{"n_layer": 15, "d_model": 384, "n_experts": 64, "experts_per_token": 8, "d_expert": 32, "d_shared_expert": 64, "activation": "swiglu", "moe_layers": [1, 2, 3, 4, 5, 6, 7, 8, 9, 10, 11, 12, 13, 14], "router_score": "sigmoid", "normalize_top_k": true, "routed_scale": 2.83, "balance_loss": 0.000776, "balance_bias": true, "init_std_router": 0.0312, "lr_router": 0.000528, "vocab_size": 16384, "norm": "rmsnorm", "norm_eps": 1e-06, "tie_embeddings": "early", "optimizer": "muon_variant", "lr": 0.014, "batch_tokens": 65536, "seq_len": 512, "train_tokens": 394000000, "steps": 6012, "dataset": "wikipedia_en"}
Below are experts of layer 3 (counted from 0) of a mixture-of-experts language model. Rows are named router (the router's row for the expert), gate (a neuron's input weights, with its number), up (a neuron's input weights, with its number), down (a neuron's output weights, with its number) and show model dimensions 0-95. Each number is 200 + 20 x the weight over its row's rms, rounded and kept within 0 to 999.
Before each expert's rows: "comes before" lists some tokens at least twice as common just after its tokens as in all text; "gets" lists some tokens that make up at least twice as much of what it gets as of all text. This comes from a sample of Wikipedia text that the model never trained on. Tokens count by the router's weight.

# expert 23
comes before: " | ", ".", "–", " |", "; ", ","
gets: "1", "2", "3", "0", "4", "5"
router,205,225,217,235,166,204,192,223,176,235,198,178,186,189,211,213,206,203,202,226,239,183,221,194,227,185,170,182,176,178,167,189,229,214,223,180,207,238,201,227,215,187,200,199,189,213,230,219,193,205,204,178,196,193,193,194,208,211,194,177,196,195,186,155,199,164,218,230,174,187,198,217,196,209,172,212,198,208,163,193,219,215,202,210,209,203,259,198,254,213,220,184,182,173,201,199
gate0,196,189,192,183,183,169,257,169,181,220,223,209,194,221,206,209,227,180,216,209,179,183,210,231,212,207,186,173,199,202,208,184,166,195,186,219,224,199,198,215,203,204,218,185,186,222,193,206,188,199,198,214,166,168,201,209,221,188,246,195,219,186,204,212,186,203,212,200,195,190,203,198,196,189,188,195,228,183,211,207,216,171,231,220,202,192,192,188,217,204,203,221,206,208,196,185
up0,189,196,226,194,211,188,235,196,243,222,215,184,198,159,205,208,208,203,192,195,200,193,201,217,212,209,216,215,177,185,185,214,179,201,225,196,145,209,176,204,181,181,202,211,206,177,245,196,189,186,203,204,209,192,178,185,193,185,191,180,215,179,240,188,199,183,179,237,257,217,212,195,203,203,198,193,215,209,216,165,205,209,208,199,215,216,199,180,180,204,197,213,202,217,202,194
down0,217,214,191,198,177,176,212,202,183,179,181,195,213,188,193,177,206,194,197,178,159,196,196,200,170,191,188,207,219,210,226,241,215,222,175,209,218,225,174,201,205,220,223,218,228,201,201,209,187,171,192,232,206,190,233,206,197,199,200,210,224,195,197,221,189,179,211,238,179,208,232,207,184,190,206,221,234,212,165,202,219,167,181,191,210,159,186,214,175,195,186,183,162,212,221,209
gate1,148,177,212,165,222,190,221,186,162,213,206,193,177,188,234,235,208,231,206,194,213,186,197,212,210,247,196,145,197,178,231,206,206,213,228,179,191,212,180,200,164,193,209,231,209,180,192,201,197,204,191,229,192,208,226,163,172,194,205,184,190,222,232,179,174,200,188,229,211,240,189,214,202,195,216,189,192,206,209,175,221,208,198,178,183,184,210,173,191,202,185,185,207,212,199,231
up1,208,210,183,193,216,169,224,195,181,206,209,166,197,207,233,223,191,193,190,158,206,194,214,205,225,245,189,175,225,151,221,202,219,208,186,226,222,227,187,199,162,213,221,226,219,213,196,190,224,238,197,194,212,218,209,192,204,209,216,195,208,191,199,219,186,192,203,203,202,167,214,208,198,185,197,213,182,147,200,208,199,198,188,219,209,210,208,193,203,190,191,199,190,156,199,193
down1,221,211,226,221,210,194,185,198,229,194,172,193,168,203,213,182,233,167,212,152,221,182,238,183,177,229,154,215,212,240,195,245,254,213,212,193,179,221,196,218,185,214,230,213,195,206,200,203,215,186,194,221,201,209,203,195,170,212,166,164,197,187,252,192,206,193,191,189,216,197,208,179,195,171,197,183,190,227,202,184,167,187,208,205,228,185,190,209,185,207,187,198,192,232,200,194
gate2,185,204,222,196,167,188,163,174,208,202,214,188,197,171,217,204,188,220,212,200,177,201,205,230,209,229,191,187,210,199,179,210,217,210,251,192,194,213,208,222,196,185,189,213,192,166,171,223,182,203,215,188,211,206,189,217,197,203,212,184,212,230,160,219,186,201,210,203,171,208,213,227,243,233,198,219,186,193,178,193,205,210,182,186,192,166,168,172,197,184,207,180,194,183,220,223
up2,178,186,174,192,203,186,183,226,210,203,206,192,228,230,179,180,220,155,202,161,231,186,199,204,213,225,195,195,207,178,183,164,215,191,191,227,179,211,171,209,184,203,179,199,214,202,184,195,221,189,203,204,193,181,178,238,223,199,239,203,174,213,190,208,210,210,188,217,222,243,228,203,194,207,226,200,177,211,200,207,204,205,159,194,235,187,204,208,228,207,183,215,181,243,203,191
down2,176,236,207,205,202,213,209,188,204,205,176,239,195,207,198,211,247,193,207,192,190,151,180,203,189,207,153,201,248,211,203,191,205,207,214,237,211,173,194,177,183,221,227,185,200,189,180,180,197,205,211,203,213,185,207,188,202,177,205,188,218,201,189,183,252,177,203,177,195,165,233,190,199,203,229,187,211,189,183,187,164,213,193,224,200,175,198,236,179,166,194,198,210,189,235,189

# expert 51
comes before: " | ", "0", ".", "–", "; ", ","
gets: " | ", "0", "; ", " was", " is", "1"
router,194,187,241,211,180,162,237,224,179,230,244,219,206,189,211,202,188,177,201,178,200,202,160,206,190,214,167,172,198,196,182,216,237,241,183,172,227,241,198,216,204,178,189,173,216,174,214,205,175,223,207,248,209,191,190,199,190,217,228,177,205,207,200,194,199,210,191,197,208,217,222,199,210,225,165,159,226,193,194,190,222,186,205,204,189,194,214,193,199,190,201,193,208,204,212,215
gate0,194,234,193,199,157,184,230,188,173,210,190,192,200,161,207,169,239,194,185,191,207,190,156,180,240,185,216,158,223,211,202,228,232,221,223,184,183,179,218,196,191,224,194,186,176,198,169,193,212,207,170,241,178,200,208,215,191,187,236,202,193,198,192,200,187,191,242,198,223,175,197,202,166,221,183,187,221,164,203,226,197,230,178,187,202,156,229,194,211,204,191,199,188,166,217,205
up0,176,206,203,179,195,218,189,186,224,216,183,160,208,192,196,188,180,204,204,188,239,194,187,223,197,212,227,216,167,225,207,232,166,176,202,224,178,188,192,167,202,178,209,185,184,207,189,216,203,189,208,186,195,194,198,183,211,218,199,206,198,193,176,180,184,192,160,224,213,178,177,206,220,187,203,204,194,190,181,209,227,211,195,230,224,199,203,212,163,232,195,199,207,164,151,197
down0,216,225,211,212,173,236,198,176,191,174,187,192,192,238,207,205,183,171,234,199,176,182,224,181,190,192,211,175,225,204,198,202,221,217,166,204,216,207,225,199,193,209,221,207,206,200,172,174,210,185,214,225,200,190,205,219,202,218,227,220,208,226,206,192,171,243,186,217,176,188,189,190,181,195,213,200,219,222,169,167,177,189,206,187,255,173,220,248,199,167,189,177,216,196,193,225
gate1,184,214,170,204,186,199,214,197,210,224,187,193,170,240,234,180,236,217,244,196,173,218,165,227,212,196,202,197,182,209,191,208,190,220,189,221,215,205,232,189,167,179,200,176,197,167,208,188,201,176,172,201,203,173,209,214,150,173,220,239,194,191,177,226,196,217,188,207,200,210,191,186,204,193,199,200,223,198,160,191,221,219,229,214,203,188,181,197,213,202,209,207,176,184,182,233
up1,178,210,223,189,184,199,216,222,192,199,213,254,208,197,199,152,186,207,206,205,231,193,220,224,178,202,193,216,219,225,187,228,219,205,205,171,216,235,191,236,236,181,191,193,211,187,195,249,182,220,215,194,187,223,228,165,223,192,188,174,209,201,213,204,177,189,213,196,203,235,207,238,200,226,174,185,202,202,199,173,214,196,211,197,184,197,190,195,202,218,210,218,187,190,191,199
down1,194,209,197,166,183,202,242,212,203,205,193,175,212,222,196,202,167,208,194,216,226,169,213,205,183,199,201,196,204,243,198,205,240,190,189,232,234,200,210,203,192,203,188,167,228,188,223,225,158,202,191,215,175,192,200,203,198,205,220,214,206,186,183,219,175,196,201,250,177,230,208,176,257,217,194,178,171,177,182,210,186,156,239,215,173,224,180,228,199,205,250,203,218,201,173,206
gate2,207,202,222,220,196,168,246,180,217,205,212,205,230,192,199,192,194,212,203,183,197,200,194,200,173,221,190,179,225,191,177,172,231,208,230,188,214,251,206,219,149,169,221,168,192,200,198,197,191,208,200,230,186,192,196,210,193,223,178,239,167,236,202,219,223,170,206,221,190,217,202,183,249,198,210,179,198,211,170,200,214,202,210,226,186,209,221,194,230,215,200,208,172,200,196,205
up2,226,214,202,202,204,213,200,171,214,195,201,191,219,162,187,219,210,200,209,210,206,179,181,190,195,180,207,196,196,226,139,242,235,202,153,191,171,223,163,196,192,175,202,194,209,201,225,183,189,208,229,212,184,219,209,188,218,196,217,198,205,163,175,206,216,188,195,188,216,167,220,189,200,183,210,186,188,221,166,195,205,210,198,213,168,186,247,165,198,207,215,186,215,217,234,166
down2,209,194,196,205,191,227,195,200,237,209,184,194,198,201,201,207,158,229,167,219,216,234,177,201,238,199,199,222,220,238,201,227,196,210,196,190,227,205,222,233,160,235,237,181,188,200,197,183,153,196,207,178,196,176,225,175,198,214,212,215,186,207,178,216,234,221,205,194,203,179,180,211,209,247,201,182,203,228,198,184,228,211,189,198,196,194,174,207,213,197,206,206,170,225,179,191

# expert 21
comes before: "1", "2", "3", "015", "4", "017"
gets: "1", "2", "| ", " ", " | ", ", "
router,203,215,200,242,172,187,219,199,175,220,191,167,197,195,202,194,196,192,195,183,178,171,214,199,196,208,205,200,198,200,174,200,251,218,233,186,203,230,210,190,183,211,183,194,165,221,253,205,205,186,176,204,219,208,188,213,179,214,194,203,204,215,216,195,176,187,223,191,193,199,177,189,171,178,184,191,206,185,178,199,192,206,174,182,192,202,183,197,206,211,236,193,192,214,185,203
gate0,215,196,191,174,192,181,216,201,225,230,207,189,202,170,192,245,181,172,200,184,203,208,176,186,255,203,163,182,139,245,241,189,158,189,195,226,195,186,209,201,226,194,208,172,174,221,191,202,189,213,208,177,195,215,186,189,191,188,252,198,236,191,184,190,149,199,234,252,216,194,198,224,194,222,175,201,182,188,211,172,236,219,191,176,170,177,222,193,223,194,186,213,216,178,209,154
up0,217,216,220,184,234,244,201,204,219,172,178,217,196,144,225,218,211,185,189,223,199,206,209,204,188,193,202,160,238,218,181,204,178,172,210,170,208,224,205,207,202,183,200,204,207,185,181,173,178,205,214,185,174,185,218,212,190,159,191,174,200,167,236,186,198,201,201,242,205,232,208,216,225,199,225,201,233,181,183,169,214,203,178,201,201,228,227,187,234,167,190,219,231,196,148,170
down0,192,176,211,180,212,213,182,204,210,213,203,205,177,191,203,210,202,205,203,195,220,233,209,216,198,189,187,212,160,243,182,196,150,201,224,201,223,173,216,203,170,188,157,218,184,195,214,229,213,196,239,227,211,196,223,181,213,152,207,210,176,196,196,162,189,215,197,219,213,203,201,180,196,218,222,191,210,194,204,193,202,165,201,200,218,209,195,171,248,203,200,189,189,190,190,188
gate1,198,209,192,183,215,218,206,178,191,223,203,252,216,211,194,223,188,156,219,182,205,184,209,155,198,186,193,192,213,226,202,207,197,208,185,215,205,205,180,198,216,203,181,170,198,186,202,179,181,221,193,224,196,195,169,190,182,195,194,178,194,227,210,179,213,196,215,210,200,182,183,189,187,201,162,217,190,181,195,180,172,220,181,216,220,211,203,179,209,192,222,193,192,233,187,191
up1,194,197,157,204,207,181,179,233,226,242,208,177,181,202,182,169,208,198,164,194,158,214,218,200,190,160,189,211,208,217,189,219,170,192,185,235,177,178,189,144,223,197,218,202,217,242,203,190,176,193,173,190,206,164,210,237,201,180,183,182,190,199,191,188,221,197,193,213,198,175,198,169,189,207,176,210,189,188,209,168,206,164,210,190,202,220,206,173,145,225,225,182,194,180,171,198
down1,147,199,189,188,216,228,225,241,217,170,185,230,199,199,190,200,185,207,180,194,166,196,175,206,202,205,182,197,192,221,212,210,201,188,193,242,222,237,187,268,204,157,186,200,179,214,222,231,196,193,198,198,200,209,190,162,198,176,220,189,197,192,221,221,203,204,165,213,192,185,220,205,205,203,195,172,188,241,230,202,213,193,210,203,195,205,207,189,194,207,185,245,221,205,175,213
gate2,219,209,158,173,190,181,231,162,169,225,221,196,144,191,175,210,203,215,208,188,210,158,207,222,248,206,181,208,211,204,171,178,198,178,199,186,181,200,194,202,210,208,205,197,179,199,191,214,186,225,230,177,229,199,207,205,205,195,155,169,184,208,194,205,208,208,191,193,214,194,201,191,177,187,192,202,163,176,178,187,199,185,231,238,200,235,208,175,199,212,195,222,190,203,199,216
up2,170,153,220,216,215,245,195,239,214,193,210,223,190,196,203,208,201,196,216,159,185,187,182,201,218,204,222,174,150,214,204,182,211,225,198,263,242,173,190,165,196,221,187,223,191,236,181,201,234,183,174,172,173,203,214,191,204,202,221,192,204,182,207,196,180,224,195,190,184,190,183,143,179,186,210,191,188,213,223,169,182,189,220,212,220,186,211,227,206,188,189,209,208,177,196,199
down2,196,210,176,231,210,197,181,217,212,192,230,229,179,188,190,209,219,210,197,197,193,211,197,222,208,198,190,186,219,235,196,214,194,184,189,205,235,205,193,206,226,206,193,202,222,164,230,187,228,185,187,187,177,210,226,217,218,201,211,208,195,212,170,186,198,207,199,190,197,200,234,204,214,183,204,188,192,219,188,197,193,205,182,202,230,222,243,232,221,186,228,211,175,230,196,217